python train.py --n_layer=10 --n_experts=16 --moe_layers=[0, 1, 2, 3, 4, 5, 6, 7, 8, 9] --router_score="softmax" --routed_scale=1.0 --balance_bias=false --init_std_router=0.0291 --lr_router=0.00126 --vocab_size=8192 --norm="layernorm" --norm_eps=1e-05 --lr=0.00581 --batch_tokens=[32768, 65536] --seq_len=512
Below are experts of layer 5 (counted from 0) of a mixture-of-experts language model. Rows are named router (the router's row for the expert), gate (a neuron's input weights, with its number), up (a neuron's input weights, with its number), down (a neuron's output weights, with its number) and show model dimensions 0-159. Each number is 128 + 32 x the weight over its row's rms, rounded and kept within 0 to 255. Numbers have three digits each.
After each expert's rows: a language model's description of what the expert responds to; "comes before" lists some tokens at least twice as common just after its tokens as in all text. This comes from a sample of Wikipedia text that the model never trained on. Tokens count by the router's weight.

# expert 3
router:180111166082132116143146101075158107085100135105102073122074135105071137145160055133079118124151104113176154145172181068110121134138091136143128068119159153163093129100071182142179119146086071100138148188107089121145166149096065142119195162139167129117107111125168174114173165114169163173118142155104211105082130099158122126159152153190137140085130138094140118104144113165124116123114139082134100147123062104186128127138154168111168169168103177109084113159125129147094142093087131
gate4:143134125155105135108092122166084065153179066133141121133094155123114125097140198136102118137082071145069106111139139142124096112119144126126140099085149036166165156162150140095085164139125108131072084088093146072089147150128102153158155075134105139106074138097123133129177154109136164111145173110116144136168112102116119075095206132129106181154142127122144124086155182134198162128097171188108116112150153167153119083136162106180093121135133123119058141080126148120224119167189104
up4:086138097136111132145155160144168129134074180109160163119119084131172106158111119153138142100096136109157119180124109157117176112110096176141149135133072139071146147096135114086155098129112168140180148132154105116109140137140213157135132140125151097178120137199141082107057160092105082148129085138134133106114128155062111166196114119142164141112108154086050104097099114107111076157113133169145158164109129144174123210106080181070095108149166104111098120181171135113088193171116052
down4:066109185101045125135151169122179164126070145101121148088127120154131166146113133093113113160141105118134127166172125132112164118102104119144196158179101142078146077158101076093130120136119185163154182138176175097138124131099155121125148084185107103120133100096065130111142124114175092116081102157182189120109167146136153110150062186091102106096119104140105126145064106184115074137111125091170129122130172135103168155154156041129137152136130204127137101107129089147097165075147142
Description: Discourse words and adverbs mid-clause, such as that, which, not, also, only, but, then, plus adverb endings like unfortunate-ly, sure-ly.
comes before: " to", " as", " the", " in", "ly", " that"

# expert 7
router:082099190117135122192147170102158141155132116112141119116181148168106157160135160163155064194114135127132142182128113117149204089147190155128111121070129121166155058129156120099081128141201149171121135136088172086164117129141130085169105151095174170065115171118090125129159059095133162118097165131080080124053123095182124149123107115071168104108111173115092139123143161112095092109086139097150112076144140144118086154092139173180101114154093116067144149115104106123157118126154124
gate4:069152196136154147168149161123132148188108098159161123129169154119101107064102129113171141137083096092169093083168170145178131182092137102119119144143126118152055103120153153133156117111163101155084193135109092125116158097159147087120176076105111145070087123164108189160115077170149148095083093107127103165119096141125141134126122142158141126190112119062186130151114122173097115111143086139116141122117095068166103107128120110136185138150137196081115124107148084064154209117131082
up4:131064069133133106097188108160147095080176176135111180156097142161133111165114122127084112097139135111106156163076131151097162103086170185195143144114157133092167116087082150162102119129104151122200072123128174122116109140099139159139088173120121161173149141104157124123123157043085110115192137125151162056146179104115138139139093109120120147083106126169093130115108106091130137123160175138173078134124123158107120192114076132106057162163110106161074084138118122168123062166149165
down4:132067147098077127168150172110153131151113182084156146155158091118174169112113117148100153127173135112156117086102146125099135150097147091068133126089110186119134080149131136153162126073164186094181148120156127041144146131142076125152115144081075124170151102073163105167070141116053145089133039185095192046116118145135159117144134121132161135128131153132151177146146136067118099087107154148143083127135103125123102169124199171103177117137133136108112097176128121095153157140107124
Description: Infobox and table scaffolding such as "Date of birth", field names (Position, Title, Apps, Genre), table pipes, coordinate markers, and determiners like its, a.
comes before: ":", " |", " /", "ed", " first", " by"

# expert 8
router:105127134119062124119095121131143132190178135171153176173170088140136136133127173152131084116123151212081171185087112202089107106136128145106072181163132127112114126051130066154159144130193115086175118093155125146137094130148135102092097120095167191094125059103130134120102115109180108171143146123141129074134163138157141084085099141113105125096093143184092181123130066160149142131132083118114155140154114108109179129116105089077108084087137158154160042158104123115120137144116131
gate2:084118206109127120138079131083114203191130129083119146183156205102156158123148098084116121126147164162123126138091156072062087138167067116136113117110129138121144096103178114104108107106122124143096167100193093119119209066120101115136165130133123105154097166119134127119145126160088138153173160199160184146113110171088160184134156154141105159124067080117081140144121122118184148089100132126143078113158150125109069167124163146083153133114091177109128139123168101119140067080104116
up2:180137083121168145120206174159128102086100162100087073103061116128081099127149171158083125116104103051154120062157123157157149126108170125119177120114116155148104097165099146145135151104103179091095113163127120083191092164137098102068162146106125130136145142134117158125125126100172119086079079125131089154146127117114103114155164136093140134138106137123176123179112189152116152116136133143189097147085117153188163093126088206157132183119144102138093173062108154199135111179172135
down2:131116144108114107116111097177066109105107160127091137125171106114100131140157092177159147087171165157085130159120109087144119117141181114179134169089176116188181146038083106125082083114147130104110092112141132120107185151067127101166104208115083118084169088137055151110148168143126122139131120086073142133060140141123217151144103130110139101072139121124143167112128171171181098160078128140169126101113159162120132144144101122091122158147130141121100126113186106142182122210115116
Description: Starts of place, team and person names in sports tables and credits, such as Detroit, Nova, George, and the semicolon or bracket after stadium names.
comes before: " |", "|", "a", "e", " York", "n"

# expert 0
router:067132126156089164144151134065102173174166130170188136215140115100122093175126138149184090099104109157122148133088172173112126100131158102137153119146127095102155150097124117098215068161132151143195123078118109157139126128127166114149085143071130160121123134115098138077119137202143075142087087127138080134077055138151114142078093084114116084136119144190180133082129105147091127155118091150117110166166115148122109123122112084153173138110121133125145173178135095087117070135197107
gate4:152073168122162108142117112097153127098118092145132091133083132152110138195131070143180156121154150075179168166180089149159119147124139056081105128205167182117139167076107123118108123156089137123126096102090142140077203130093075094083107115084154112147156126123070154154143177173172140135120137140148054145157114127122142093138160145134132153104091160153104038129115114087121142164110155086120097161139138083171158122150119068107133180175120115108127180184132088128107144083144085
up4:089181167113101134121038086130160119148122123160137101114172149109150149129159114188097158091125090185076101131156072092052176102123098187132088133085152109121187152105147138128114131085188112156135113108128073071158166124141172123143094102125111108109118144104175089131147104085088142131114112173093124160143125119131084079132152137145100122193116140107179150133183157106134130162101090098109129092173154175149117181088148129156115153081178117184090078144134200132193087140154132
down4:133124156148074176099116163165106114118147176084114154118132150151137133062107157107141094097127188166195144086184091164124165130079134152128103114082197175069151125105158140138106105173139156124138088084135106134099175167099109072108144147096107115205134137100101077091133093091146106048135132124095162139083141092154150139160134134111157171117109098104139191091134127124135143108197118123077104149087159085082148049139167143106143125150126156101120141103163197171133094158161088
Description: Final digits of years and numbers in tables and dates, table pipes, and country or nationality names such as 2000, Germany, Finnish.
comes before: " |", ",", "–", ")", "6", "4"

# expert 13
router:150143100110121155154159186183089114042142117134137113086132163147097106167178107119120124090124109138089131074109161151095093126184125095187097136113110154146070150082071148194078115088094124072110160124122149172100128143116081115113149166155096131139152142140086127122153139147164068143152134143139094117198108102134131166122145137120146179214113080189096099125092120086151180144163104148146077188094116156122131118119052093167142123170143089141156144168131163078120069139105160
gate4:113110132091091076134101131096125042168154143152129171084119162151164148141126149110128092152100129157105122109167138125144163154118187178130134103158140096113158096046181100112122109138138164184132144084107178074136140141059153137159143101074160103098112115167195147100188095093105162131168137156122112103113135121134164102139166130126109091116137078053126132136149100169128155119103137213110123084101101114044103116092096169092114153139158172157106150117163102077218125153103156
up4:111118122151137131135117148139151140083074107101135148217159125080078174122137156168071106103146116120048143155101067113141166112092129117098242205096121120120151118196125144038155182166121159159098123174134079112137065127124141159125078098146098119115135122141127141123068128154175133094078091160141121158136090119109130113099125105151150179105109184097160148117148091142134115119152138114143120106172153120149207164120087139155114115112162109068148116096132086179138163099127107
down4:173132052112112183105043090133149150104142166163146094108137085153166124128064094122134147193114089168131117128126116165047168130191086144150168179146132106123162116135158144161174108155086128119121133165091104077071093154148135144161110093148096172104130099116136091142087118141108151100127142154080080053152133138101108165116161139203134173124114108095143147153100143071080170141167134114112155060129158186131143130149163111142049120146144176139099155137116142116153079100105148
Description: Sentence-ending periods, closing quote-punctuation, line breaks, and == heading markers that end sentences, paragraphs or section titles.
comes before: "\n", " The", "-", " In", " He", "=="

# expert 12
router:077155117153113160090119118132099160112111160187148199160112116173123063083176151099183160131113127077142141141126081103089128134132142145147114142174165127130125128194090149099088144076146119142113132067134161139112133119082121138119092170183089093085113168111074139102110122084086135120137128140194161136103155138065163081113108152130099079098108120085140161093072138144134102102121096149158066141079140162130113172205164129102164074055163175171120101056144145167146106132138150
gate2:134145085083141168102100119063152123154116095113125104154102133159141131118123141107129140069124151135136145068096110134194167156104155059089108150159196130142087106132124083122085174120135140139116135149127221115137188144155111183162137125081107105095166139169154157102081158111138146117080154139114119138139088138145213177048124163095115114104169132122085139149165135135160128115116098148171115100119079104203103157138093161101218085110106093132209105095094104136134079139132115
up2:096148180167081117033123100105122095184138138148132110133127202145182131114165129185143108137089113139124131123172127085109115105087062115176126098147132111153130146096136146099127150084120180142169167097120113064081084141130179127116149086144101098125154074096086080052171158138101170124134131166112113116173156116148119103140114145176128144146155135156114110134131147149073127141090174127139146128134149108143140107145126143167157200043154158146076190114113188158151115047128066
down2:156137123166147127157173128170109184114133090113087112197121131048139125118139096138042121189146143130115163113174136160082095100178140082103107097167155094118137166194112136011147124153131111102133080101152089124134105119119161114142079160100120071107120168091108052095139128114123158121122138060093166145103118117160106107151133126198138133164159177136118114189109136113197154131145149130172159106160110172112143134139109136087049129156097128134118134191111110129154129133117081
Description: Commas, as, was, is, became, and, parentheses and colons that join clauses or list items, such as Species: and served as.
comes before: " a", " the", " an", " which", " he", " well"

# expert 5
router:086164101070118130188103159103085165136122129158127114126175170099111126172092136111136076124141124170119153131132047180169151158137084134183087148135108148120147109097162101113144137173100165133187115046176108168140133096156138134158101151061159169130084115078110141113160113179144097180206125171116095167103141136101119088097159118102074086160150072128099128097127083146142111156132097107127112136128094175085169098095180163079150081105100098145185087110136089115110104170143153
gate2:138132191117129062157096128167151117162100084117149162144108113102145082177132102102109111146075142158104100101119111118167132051128077089146166115180149170078187065112143140142121137062131142110103177170092143087136148103078141136105133093111201080126168196129102147123117139122101157221094127184182199073154114095147109168165124153093125106154112153114116132100123104099097176146080095134116098108154136140097092129123121176144085184134122120130118113131184158136164100186121124
up2:156116106083069143103143079101100113149134128138111163122111173114155194185136162146157099156123048147158161104100138138095154179156132150131090146115192099136183127139110140117172086173079128171106156136142112100117133150121153078113093106122102133121107146119184109082099139106123082088111130103096059112139103096200117157098123205154195169115077128129145083104146120089161210104143107176162030147159121129111119158129146098141113114125107171112082176154141161135167172098097149
down2:099134161081158085119089122113120141125108154123161081179188072153126012164158179120091088104141118133169128111153183144135143158142109179167068159111201116143123079146155116100107108122098152136104106164105167125179141127127089134212086124143083086102170098141138092087156158121164118138184120149093116156117167134120098111154134135145123124065113162161160093111203133138106056124098139129127137151147137122088134126110166109108210143105104049140150136147108160142107099077143134
Description: Colons after year ranges in football career lists, spaces in sports tables, and prepositions or verbs like at, of, by, joining, attended.
comes before: " the", "2", "1", " a", " his", " their"

# expert 1
router:146183090152187117111092147162139175122144107102136188133099165117066129053090094145121155149168119125171101072125135166133156115077161055122158101085123105192149136166160125153118137099141074096103076092137086140146142109108143155172109079151132158169089101116132126116132106159078118102056166138126178110197159121117118093158145158135139193142140047147117106087144156122155188152126142138081081200146104119133126129145181137174112135062141101143106105104095103118168115171128162
gate0:160142128123149121141109190096130126081102138087141137113144140142107086083088154129095142144138155134104137082155107110120200130117160158134186101077108109084122160165091099147126076107171132156186149113159139104137137106128140116119119114103040109126148163140140115166132136173111111061183057115106146133121123103116155044212174076154094173169150127104130173195154054187122117098121104193077130119045175102078157146131159140120123156135130134103103144167155118128106151167093127
up0:118120107105146152128132148160119172135209145148134122102129089147071136119127135139162061128117118072214124134091161129169108094141103143113117109116133108151122095087153188091149192031141142133080105108077119108165131091129115123128154125159188151157100156113205198041132188136137149162084134174118112151153107135161124160104155147057101134096072100095172112122079140085128080105137168079108164148146125152108179125145138127145145099079111111125105159089123127157156086136182149
down0:155110151089120123174115187115178104079139158110042155167135125147108129075108212101149112126146149098200169124119105153162190114106139149116165124058157159074143109138078102110109097151139152095102152123148103085102145144134165072132149109101084135115131089055148068200126117124132114141112126097157096134085166116146117084164193118105157142154085158122074149134149122109176117150094134137104107067033128154109103161113183122079136150118145155142155183164147156144136140102142100
Description: Common nouns naming people, works or places after the/a/his, and agent-noun word endings, e.g. album, family, publish-er, outfield-er, sibling-s.
comes before: " of", ",", ".", "s", " in", " and"

# expert 14
router:132106102130122152135135149137079123144144155132092112108124151134101114095146105076097126174168131163179124145111154087153109144123110163092118165075094176089107177146144134085097095143137108098116135156131170113119192095098161091136133113134134112146099167154176170054153167090095096137147092104071070084129129131162158144133137109138095181098173122148116128142157123141181112061148144192189154166135170096148081055051088091138129151179106149080181173121202143131100102070172153
gate4:139145113155168143111182086195125114114120122157165120127168125111153109106141156109129147097110121077104130131167151154075141119140097066114134157137080219083178136131127174103069107135106178166083115151131161163136180118097059145171126118123097144135131109133153185135176148164117132111161174107137081128123164103124068153090135127141095127143142138124137117085110085109183108112187128186140178079135193057173095136105099062051089088157148104113106140073157113181126122119117084
up4:076143128111086108099130164151184081089151069157156086153117127117118175123090156171123103112082086096100155170111095160086096120179167094170156121158125141162140146091099107114130151126111131139178175100142126157119096128086137114156161060109114129144187116167112178152138089193120137143200152087149081139117096150224094123054134154108146158103084142134182121154124144125147089162122086082129127084140131116089091124129115081090111141167160134146139120116154120247145163139156112
down4:079150081112154131136157132110093157185180237072151166148055104071131128147153125131116124193128121128147115123100140154115148164150051106160137087139136133145112176129097121204143145114133100130213125146116109125153181115090150114084160162117118140143101066105157120074136091069123107118167170121115131108118084142133105143129077153134110159134084154157137119113131141101083069073127073119143133125168072152099148158159176139106117117178092103120132133114089213154075162137146113
Description: First digits of large numbers and quantities after more than or over, such as 450,000 and 100,000, plus two, three, million.
comes before: "0", "9", "5", "–", "8", "4"